{
  "n_layer": 8,
  "d_model": 128,
  "n_experts": 16,
  "experts_per_token": 1,
  "d_expert": 64,
  "d_shared_expert": 128,
  "activation": "swiglu",
  "moe_layers": [1, 2, 3, 4, 5, 6, 7],
  "router_score": "sigmoid",
  "normalize_top_k": false,
  "routed_scale": 2.0,
  "balance_loss": 0.00473,
  "balance_bias": false,
  "router_bias": true,
  "init_std_router": 0.0362,
  "lr_router": 0.00155,
  "n_head": 2,
  "n_kv_head": 1,
  "head_dim": 64,
  "vocab_size": 8192,
  "norm": "rmsnorm",
  "norm_place": "pre",
  "norm_eps": 1e-06,
  "positions": "rope",
  "rope_base": 1370.0,
  "rope_fraction": 1.0,
  "qk_norm": true,
  "attn_scale": 0.125,
  "tie_embeddings": false,
  "parallel_block": true,
  "init": "normal",
  "init_std_qkv": 0.0398,
  "init_std_o": 0.00996,
  "init_std_up": 0.0398,
  "init_std_down": 0.0063,
  "optimizer": "muon",
  "lr": 0.0148,
  "lr_mult_o": 1.41,
  "beta1": 0.95,
  "lr_head": 0.00972,
  "grad_clip": 1.0,
  "warmup_steps": 50,
  "schedule": "wsd",
  "decay_fraction": 0.81,
  "decay_shape": "sqrt",
  "final_lr_fraction": 0.1,
  "batch_tokens": 131072,
  "seq_len": 1024,
  "doc_mask": true,
  "train_tokens": 457000000,
  "steps": 3487,
  "dataset": "wikipedia_en"
}
Below are experts of layer 2 (counted from 0) of a mixture-of-experts language model. Rows are named router (the router's row for the expert), gate (a neuron's input weights, with its number), up (a neuron's input weights, with its number) and show model dimensions 0-127. Each number is 128 + 24 x the weight over its row's rms, rounded and kept within 0 to 255. Numbers have three digits each.
Before each expert's rows: a language model's description of what the expert responds to. This comes from a sample of Wikipedia text that the model never trained on.

# expert 7
It responds to: Separators between table cells and spaces before numbers, as in " | ", ", ", "; ", ": ", "% | ", in numeric tables.
router:126175179153122112155146149101096164126165103159148127149157101085091152160117125121117113147136106129093125108109102154130103117088131150154116116128121125134128147118129143103131128126131092145125107137130098143158084134180110129129132141069115129100129099152150149125125085103123087189068124137152138114119132159131157141140107137131141152107195130137129121156116124109107122068100
gate9:138099114186151115116135142075133153134129093101174140133128150092146102069125123112113074163138109113082151127112120142160146144123114122145135140110118152168114151153126138127131123116145073103139180097122139104156166123097093093108071139119139109150126134074122133127143099122128164154098092135133144131098100160100131139137149163143138126119146135130152168105133159121114112135093
up9:141146138110098148141181117137132116098137109092102131170136118147100125153105133134112192119108102090177125113151110106133097114113126112107120140119118125142136128133142092131096153102101117173135106157130107178132112131113141170155140163134149161105144135125196195099103120165154128100097107157165138140133159132133100106143123096125138101132137171120111112120102120099095117113164
gate10:073138133112133137170145129163165121139088156127124099135115151122120138150134130105144123121133126128152069177135119155198135144122051156165157117152171156118111141091136144132149110107146116132096114125144095070145135098149132107133113183153146123151124120133104159166166133125140119141135141128101145116131107099096134155119127116152101124113113158091147120125098102135104094140097
up10:116135149111130129068171145178143099117134139134119129108133127128085149153182138140137126138126114128134128140156083131096182124124081120166114131081141123187124124085119091124110148147132121164111099131123098113119139169136118098154160151118096119149120086133170106078097122172129126137101117128158147164112144120135119138169091135147123119173135130119174141149144102128137145100122
gate11:137142115161079146158120162084117126123096171148143091113113145117142107109119102164173117130155121110111128133111169129128115137127125121144110134113121107171108106110137110142122180134117129090157161125129129112107110109145123141122162119096119129101125148137141120115142123146136108124121129101165115152122169105178108142139139086201127130095162151095124175109160095145141142209094
up11:139143137120137160150140144146078151130086174113138101141092143107094112119160178154120113126142134133150159145093132114136128162143103154142170115153161116130143147140121100137106119104138102143108120116143106118114105134109095062148090140131086154106121112098165122134163156131152120118122163147164117091142148073079114130133113183114160149087162101107129113137127123122144117172147
gate12:171133095119099115140127113162086148105147100149128117102093092189158104168174140117149117123119114123148164130169171122149130140141171134141120122151095099139136137136133181120125081138127113143189138161118101115129165149169082123115155142103177097105142145109130161161137095117136105121135142126110130112105119116173120131168115149155135128161130137103146104135143153150111120136104
up12:132121099141115109072152118124090118124122056104125153138125131125126134130133136150116172137142138124118162110113113116112123139156113146152163141100115126123158141114136133097102109151135137202169140127158108127107122132159099104124151155133120122164085135104125090118082123104115120084109165173083176120165167118118089157135105119149102148150063111137134133152111154137144118126110
gate13:136177129147069161146123133112140149147178128148125130120131114172140116146144144106131146098199103145116136163159117127147094093146128156101107104103105130146166153135152116100136146131131123126132107127099178122103144149168165163131118115151118139140108140149123108138160092113095127122092100121106134136171132095129093095133162086078117105172122090089130134100151131138143135118106
up13:110112165091125160126105117130139113111158114127128142105092133108114154137127137141153094125131114091132141143098111114125086161173153089118172115145093150142138135135118146089100107163101126039150105125106108095092135114166106108153109132134149152158105084136121137125093113128138146133088173163166149157126172134091114157132111133145140114150171111123128126122149143127130148118078
gate14:156132136078134098136136120094146142123172098158135127141119097132141084080140110140143139084140162112133171148141128136126138147154099153128125128098098126156124126138090127099155118108096125146143118107114151136151137113157156138158134118093098162083079159152159159140100126088110119099111144159112136126132112185131117166081136125119119144139153101116145128123146078137162066138165
up14:099143158140179124145125181106154147105100177115143125115111126152168156169094122108137092160137136133126133108119146126109124091167074143125113149128128148088134159099123094116178094162133083131142108136165136134146125155125140114106073114111095094123074129117154101144091133107104136113106105119151122105093109087116136137136109138129116105134119138152148157128083114162099116127106
gate15:093178157160153121155140136107161124124125105170171139129150153123137151183150149135096109123097138106109114148120200135095141135136163144145169139138110101175120153080161135155177091155112133143139094157119140111123157112127108113123151130124114101132107147130128124120125102098126134115110090126100144120121155166077126087138115128138143131155123141135110096129123199117134098121111
up15:110100139140147177123144112115099172127131107159116158166142118179109131120142119164129125157153157110119116152131151204154149146169127136127138121140124098064192134161141160165120157133132127106130142126136137135122131153158119119127104121122149110117101121148151133133150105144107112115146125106109118109086117134101121112204094166192140130118117147139115116096106156134099142154126
gate16:112179096078103154135124087146126080122139088134146130150135104119104138135096180133127103142130133106078184117165183145127112131092126118166124125164121106113116147102140160154154101134147147091112164120137105131085160123154121088144140128139143116133126097149089144127125146157119132145162152128112139101113134149099121150173089112146108112180134140159098115117132166141131103124134
up16:114107150081144125077160116160094120091149142160152095095177187128153116157127110140175139124113128092140112151102113130116154158104126113143139146115117146111115097149104151135160111147128128162148147128114139111155137072115118106064103118139122176136132128160151143118128112140118121117104127124124131162118123147135144111122111087142140116116059094134196125158125118148123118093138
gate17:148137085078142106125140101164147133120109106150154091161150123120138159150127097125116141154128133121166154143085116124140107090112103133107072168129159126104129145146128135143102111128168089144100152147172165100114088114102109131134120128077103117139151115166171158145094110191124116129083110158134133089102135136147123133112150170131134148126127114124123110163117144094129109084130
up17:122143135171139119131111113118141139136147124162150109089142128152100144167088101102109141105155165155128070117104151141125138138133137099144126073133147118094150142147168176161121127156082158095144149108132173146120128141107111131113166135093132119124135113078106145157116180106113143157157163085114126109123099140124139110177125155118100101143115091105144169103106114100109133126149
gate18:133167182089109124179113135137118079168116113118145130128156124064124128115130116136163182147158146100093095130123152115157145147149152157134132131132135122133140146108133127132130128164137129108108149098075091120147140097116133107121138142156125156106094146169110124102145158173103131107141116178132134148160085151112138119126070123103130119143139147144132175143154145157119114132074
up18:123126147112098108069132097095128129082126134093113159106112129103123160132130125136129101123139118118129152180131142173110158124134104115119103128125108139129154198145119125157120168116133163158109117099126147130097161117131093111096169085142131177109125134129126119126113140175136145150146122122083139156155152111060104106121088169095112147115120123137074159149140127099121129105134
gate19:095136134138119156086128111156102122141151162127157120153146176172138134125138102110136146125109110111120125126140112120134133156087159163114140159153130151164160094111135143139105166127146106111118076125121131129118119100094174130112125131144113126146117128128173140151141116160138117107128122135167106111160114129176138134105146187139157138195107141142130160102062190131133106097169
up19:138119121102169101150114119136121157105158083114130150162195159135131124166134122127112144131091147094169132154120104114120102134119164107090087130093133150134138109152131114156121154121123118170118127146125173169095151115142098139188167107134138166134129146159102122107145136138154165115138112158135132139184100116102150094100174105071121133150102103131136103121127136105136126111135
gate20:133122123109159145132141103100132150155113121086143189114142212135115107142143143171133124143090154125109118117144136126144118101129170146133166109081078175136098106130125146139147154139115169115135080124108149109139149096099151145103120141139087096106114147118130201141113130138133124117146141115108138144121118154157078100082119153143132109130117133087101122138154111117110118103136
up20:081162126145138100157150129123140151116162127101108108139142118089119174136139142067085120147129102113142114145099104127098140155119108103175097129156143082141099098074175116134125137146143140145158126175142120105091096140166106110147132133120137118147119116153146164164124130094096153134080096106152120127138138141118140136179139130108134077108121096131146099144139164136158135104141
gate21:148097081167153123122112136091128141124137099127106124152131111160144079158136145100165135106169141138131149110155124101142167085155123118093109110071112146111153138129167160135151150125164127160148103149084162124159112164165104146129130129123097121148134173151152113115125147127113089142144139128090105093108157126162159139106130131120075117159118107130140170148137162170150131133149
up21:137122133156107095166128116107138116136116089186127145124132134140144134128076133131136149164115137091137146120125101153152127148128179062135121166114133104103131126140100167115102106119112134129137153091126115119172164125139150108129156163132157069105145119103117114125131143112160104122101181159111162131118136151138184122148121116128096138187129146118167136094079133137122108169108
gate22:157115134148112141126139124114148115129126160118144142149152141192194102150133120110138124147098149102156151167118121117106052172127107100086129085109128150127132129150177117156163162117158089137116128129109104084105105126130107169113145138111122091170076124137151120119143102121098136116163124137164130121126110144127146108115132112141103164146113151196127126137127143129162132123114
up22:105095132147114119130112162155142124123146113139089178095110114151120109095114180164143080144108127130111135128163110106088130155191109110092137094126067121158123119153140131109158110121103102148152104109157144137123088125165118108176126176118131094118121148108127086136161147167134135138122162129127139102112143152115150153108080128146113114110112162152149142107133109131151092155148
gate23:108130117161144144133152127132121131118153148162098131133106138130143095136155156154160111140106178142106152150130117118150137155144136167147152127118099159119121121090141112092108106090160122178154104148153158112118109116179119150106091142119175070132105124171183122113140128146137111164125146125128118106120133148170112131136170152131099200113099139137092133101089098115137147105103
up23:138105127146118132158143176125123115103109132141135143140117120143116134111136128140131101072068092089136129178090126123158153128124126112141138183133125105143119134121082111111161159177129164086128117112091136120131134114156090137119130050137123133118102165135140136160117150117154124138175120140093133096125117186155116159152102103110107124168135132162151143104160143148101150142113
gate24:168099140114129145148108126110142147207140147093141178147092111175149113099126125163170103139120142166152156103177132066131142131103126130138153091148156119155143063142139140118131107143123149136133102105166153125146121101133127146136149137111128150119132131139137159153080106110119117160120136155123101109156124145133161070115136119118178129155112133126131161134093115138164125142128
up24:163082073135110129152186127145130157149140145103108116139152144155150130110147118139103097109135116110122103150134158154153134180093128146122149156099134173122152124085152130117112132092109175163098106125115103157137107175083081099157125152127094066127156114114135106109125113122149121142134096121147144142107131161123155082128138138130103133146133114125128117108159165123163116110164
gate25:137141134174132115100116098108168126118140140096134122105142155128134141129081137157069140133167140158129118102149090142157147097160119111139129146066088106141104109127102096117113124150118095106149114106126118133131108095143115148116128143109103139167095165112186124144104088131138126109153117123164135092104144169097120138128126114128095133133161105104131173135158088161154190118120
up25:139116165091088151148087149091122111138136173105140062125139123144148115109132150122161085145125151145122173123142111108148138120124143110141129116129108116146110198163106151088151084146144171120166097148135118125114130115088126122135119126120113126125136098119092104118157137079104151119090121132122174121118084104141113107142136186146140112110173107108104111099137158147145153135147
gate26:098145130096110152129112156093156125141118140137138132147087124167124148164092125143086140073182122145123128147155188103114139104102109146118126106139108083116106109124087163117158159152117084097107121125141149120099162109185132120146159132155106168163128124118106128117150135139112130130147147109120122156145141120071141100170142128138111134136096124163145156144137161100120142076111
up26:171118114120164072137127150126148100130130123188138131137133120134108130113142124109118159121092103144134145144136139152128118154129146137144118142117101127146141130164116120107137086136132114162171104145156088144148115120111160149130100174133106156136119136129152162088102073158140117164123129120154107093077130167149143151157145194167113190085135164147113138140085138124135121114101
gate27:139144123140114106140127164121153138151171149111155103134120121132112105119124130133104119152108126118093122124167106093155106150132130088142112170168156125107109117099142148134124137118146139167139151121079139118155154093155112139155114109145141110164135158143103113178114092162124097108112155175135101131152078103114156091107081119122090143194148140151158151150103106170137163133160
up27:102142154138118112126130175124124088188138106137127134076092151100100132153143186144164126130119133129140140120143118103131116148116131149141136076181058132133174194129124115107120101122147128148128111091158127147110083140150115090122095142089100132139091120133122142104122127140128116137112148122069099133175138100115141128103119125128135133123124111103093127140098130112123082108117
gate28:164100111105062148134121148145162187142129121141120095133089115130114112143099142143140137156096106101120155152124140107089167117130103137128110132126134123150085120098144119146157086104157152142105107127122094120180149075157096154145157109138140110126164112140112169110145103130119153134145115071098099131135143093135106107159101133133121157150185125120148093134135111148143113133168
up28:111117140102129123104123123130139119142127165164163082127127136153190151140151151155148177107118108122112146172158160140111097090151135153131166091162132116134134138111137156142135089144135103157121135163102149158182133102182123138152082146117116105114125139106118133159131141109100115098100150101126132188161162124123109089123130114117168154103118123113182122133150113142124112167118
gate29:123141167118129121142101140143130176118107110159116117139121121133108154148110105142152125120128113110122098159153165094116130141153148091153135091131088133146146134121134196131124112168117098156132130114125087170098107104142127104124188132088121092112141147105155123154175084129177081145113155074086101145146130111116127125152147120134140101125145126097171108095149130151145093109147
up29:150112132151091124101103138128112099108127124138089120137126108172136119099123135104130113114161106116157182158117115107155151102148154157109098118115156153109145093159132120146147162121125110090118146177099145128122118154096099156128121125143147123151118118131074153096098144134170145112145102162183153118071186081137111108132116158131113127097171132098105105085154139143130126120127
gate30:127151113104170131120049123163100128130127117118149135109175092137125106133151160122100127142161141180121165148134112153186103107160104167163139145141144149136144097107118141141177172102161111130096145144117135132121111163153149117095132156157110156151109133136125113138143123122138113102138096128138113107114137106124104151105129203113103119116111099124162142164127153094109106140151
up30:121141136120165121116164135146132115147130141120093126062127120161048130170105130148123130121121145141125165148169086142134170136130106083142100125118147104128124105109134126151150163121134149124127172155156104162124116126141168121140111154106154127117147155101162125109070162097119128128141127134122150123104117112137131191147093141144151154190122145152132143146148151129156159127169
gate31:119098122128139152169099089133109143103111143167119112132141150185100145094138121120154103104151124109137141145081118130093086127156136139114135132110135130085154106160152133158167135145142146128114143118112156138128102130112123160158155143101149115097124144117139166170129110092157090102160138100147090104128095137149123071152163120135131149115121134118073136149149084094072117115094
up31:106136157116124143128112148148130116118136120140115127177146154127150158168152107138115154117195087119102134125126144156156126162141141116137149169083097140147094084155104157102114161140135148142122127071082120090120129118129109143142133124115116118090126070123101153128129123144156141128132095140164167134096129118198083152139100100137122139100132132131115075161121157123150148105129
gate32:136115089100061098160134133140108102136132151153129132096136100137117136140162144150134127150118144119120133097122150117127112109154105099134094090161111112175141106158114161104137121090109122129124127130138172155131140115158113193170161144098110138083160118126127124135151114181125090144083170151167093099121101166145098129139121113109115120141158137141130117155134090133141080135098
up32:119092134113096119124092154109126132137127122146127131113137143099109153113125133154085156133124149115180116135086115150115138120119152162141114141125094129101102098120143170173133099126107123084155142059157139163172108122103168109100136104162110116124095103094088112109143121124110119115150133134104148089135140107109170178108158090155099155151158102164121142097156132100101110135138